Below are experts of layer 7 (counted from 0) of a mixture-of-experts language model. Rows are named router (the router's row for the expert), gate (a neuron's input weights, with its number), up (a neuron's input weights, with its number), down (a neuron's output weights, with its number) and show model dimensions 0-159. Each number is 500 + 25 x the weight over its row's rms, rounded and kept within 0 to 999. Numbers have three digits each.
Before each expert's rows: "raises" lists some tokens whose logits its average output raises strongly, later layers aside; "comes after" lists some tokens at least twice as common just before its tokens as in all text. This comes from a sample of Wikipedia text that the model never trained on. Tokens count by the router's weight.

# expert 16
raises: ".", " of", "es", ",", " in", " for"
comes after: " a", " H", " A", " the", " E", " O"
router:504529547462411532520517470496526502486515489422520510521461520524497454511507515479483473529489524529514521511495550486464529478490545509486528520471489532521498539494471527500469474437512520426510490496503477480508528505503498498474464506495496516508488492480498519492529513473519518516508484497493487511496485488448548495520514475500475549492507476454493492521461541464477522515493511488483511457514506482500504498512518491503521526500546485486514466532514473521458499506518513
gate0:556523504455469497531513526481450515433469531511470492508519530523509501469521524528486501540470537532509509493518458551458457511489500548490492519513504504485474496486470477449473510497502514532494475461505474517485520493488524535529512510526514485488495526456491494518512464522494526488517496493522485548483495512511516548529548463481501531473513492442487532506488522504498513536502514459517495469511504490494485497548534508498508552520499513510508489500495454482484434486497494
up0:500522528545496529476488490497541496493539570497501510465510470500512496483504489512528546518498493516487518489485500475512553476515531514512508473482507469471487525500522485577521498511515499498535502546484485514496488501487484479516442501515493510488511468530509491431456526439492500475528478483490451472452519490505508488475452539511472505491518500527507466529510486518514499497485504534492518563510471535470492473498497489504509496478538508440456493511532465540505495505518508
down0:475470515487466506499526501540483495498463499430513471505496466489498464510500498495484500490570485503481518515493499475520516493491507521501529497483492519502502499516497535489553517533564491466482511548494485513485551488494491512482463513481525491453568496510475488484511469506479524443509509457488474499471503503532504519479519538451461524522448505503504520487490482508464493523559499516453535523531510542489478530497501493546485484487528488492482510530522452541497492500520506
gate1:503474469467517530502491524495489474496482502499500496524499504526524473516462548509523485506465482488529458485497548519464470536500510543501499540487494485476530483524505501473525551462522493503473481479492477513475464520462499467492489474499479475529501472492492492522554538484493510511462516532505502468519518519433518504501507468479525521536510492502458560455479504505485551467472473489492490546527528452478518531528456486457525519511452498526536491514474489507527514484509504
up1:530549502521494471523536503486479509521488533481474528494465475500520525468517516487489507534547515527449519497471476522540501460509465524488525517491504522507437476476468527514464473565486531520527486502466508514561519500543509517493498511492504525496521500481513495518483484532532515491517487496515500536494518538544470497493460530512486490480486486492519501536519520525538485517521532517522494417460485509523526482475530519526493474472465517494470517503555504494486493525514532
down1:506543491486503499496478503476519523480498512437507481498477495472513524500505527469497495526519511463479488476453501467527486506528496536452511512487493503523496521505510500565456480498512529521537441476453497487507497489520514502508505452508498513524555485464513532516497512531480536476560561473523521472453502503489453497495440477515511463487489532496516480515513504474450517530493520510513480500555508509478549533472489504502535516509537498496508512505508523509521506540517459
gate2:508507501491526512550518464497503497539516536514496518491506509499504482465519483513571486517523474497508475508511459534493478518519507485508545480488511540494480498470527490512486482485516465464520444552489521562495561501497527511457512513485478527443501489538469543468528536475504490481503457487495479500485515508495525484482474479484522518483533511545509493501504529499502525507509495473473443465472521454514545496472489478533513516508520512494512516555480498499455456490519526
up2:485492508563505516488509555499505453467540472515507502471486490530487525506503514457440484500496503507522521464471521481512468475484478490484460510485513450503514479486496495503505550518515523543487538508511514472498464493513473501564508477508516495504547499502511485513499454540477526555496537520532512514491516531490464519498485515508489483544465503480485511496488461477476475525511498512528551531505482525466487478533517501448500477489450480530501513483526508507507545525489440
down2:501480519496497492508465491519529533495488523522506502472471480493500461509518538487460456536487488488500535464511499527508442466484436487487456496488530526499565520454530535462489526500510500447482519438485513540515508502498474495523514486506507509513502531465529476496509527514518449501461491509456514453502526544508462487506493506518481511494498510487488476481470533501495539493492511500526441488482551510476477537498503497497548516468535487492467477518471481461491487493489522
gate3:506529485463452514542481525527469510499479512462523492494514532519560498519488503472482539494518498511510486514493489493465537482465555549499475557467476515491458520515483527542514517495469520502497540502477462526470510505501520456494536491448478511458485521468538456487502488511514520494522507527471482490482452518461508515469500511522526482496494510496482499539547533513489517533520512508503454481498517494536517474530537526466517508497529487543523486496552525501502462516515495
up3:483512499504527500452525491508486482525487512515538531549463490485466498540522485520525507465486507510514504522453484452499467505517501480489523509530467481484531484464464489505457471518481491478531488474457510490557453472515493504444473526532482503537524496510503568491499544476478463550529506462516507487507513495499468475454456457480482488536522480454485482501482515487539466476457512513502488513472500490485540490491480495481451487480472526493507517472491504506503486478485482
down3:502504502496573494542543541498477467478519482512470512514493524494494479494552448523483520477486531497527442449487477445509462486522480516500488567493491546452523534483489511521497461524493519489494513548442507545518497499514495516495506527509478511528487525515485474517471459496492472519521473462515535501514532497503471465528513574468485490521528491501524477505526500462517490502482478524481507519502516485507483514505504483470501491499514498526501489535497470517529467482518480
gate4:529503489456517535514471465491497474499526495488499486502494484480478485489522507536513564517490472499510515502513506500446552515482547521469536494492471508510520535486461472536438454508510473466528522508476527465505482492493505460544516473521469535535475452498506532483495461491524509497528548514488540498490499482492467502531513469510494513510541519519514450546504498513517507473489524508530494457494539507491483485470512503489512467488518536498537517514538502548518555507471509
up4:527497500486520511485497473485483472508532517458485482489532499489493489513543483512517503525476461462531508532541516474472501543515547448477490443535489513503526471492501496514507532501514461482503560481537547524480540482522549511510473510531542538495505492473488511504500460536503492559505516506494533523512488491480507517492525492517474558507483509524493476529530515485518543546531515502505499474506537447530511463517511476495481513529512512501476548485508521544518518496538510
down4:529551484498544524507481503480483453538526524520484531541527519469469546509444501502496489511468469492514491501531511476471510480499477467478463497540485528546476511518497515484499475498512503510526531494496503502537545507464545477445486509476507516533499505495469508542495478472482519503474509516516467519474536515511457525466478506518476543512493542506526481531477483492477568515480473490502521482512501493519502491517499506514493474531455471495457490477536506512462530564524495
gate5:518506487538482513479502491500511502476504511477495582506492468522506440513464551514438491496543474528486534460514521575486472471524517493485504461504512487484504450486504499492472533459470516540515497483482500493454488493476519553545497496486489478464493498522462536492524474505483522486535485468497462529510522500442498461500506485522459532478501498478524481513466498479527548505506498502470480466502461503507496479496480527471511492501514463497486495471510499506473497471478496
up5:498482554458521520496449480478492488468489498498494478463488518474474527536524461494488528508487544520503483476489492489536524527532479493519489536480510508491510541460514532506519522482521479497446491521514515519487515484474480479528512450559514477527485549513449454508464481499523503496466518466499537480506505471557492516518499516508462473490502557509464499525519504543499477518515510468512529533510531547504511522518491473476466503494489530491502464492540518474453509473487522
down5:495506473500469456494491474481511496465503466466519445548468493516526503482498504502474481522467509521463505542509479506497542557515489519534510517506512524491538549512514535501511506515535484479500506517522439509518534514470477501454473498516502530487488503452514502486489493489532478493480515520463490476502485489475520490480494520496495498496589495529466494543508471509462486500471501499553480488512528492477503564504522529525510537519505465524525484504473471496512445548476475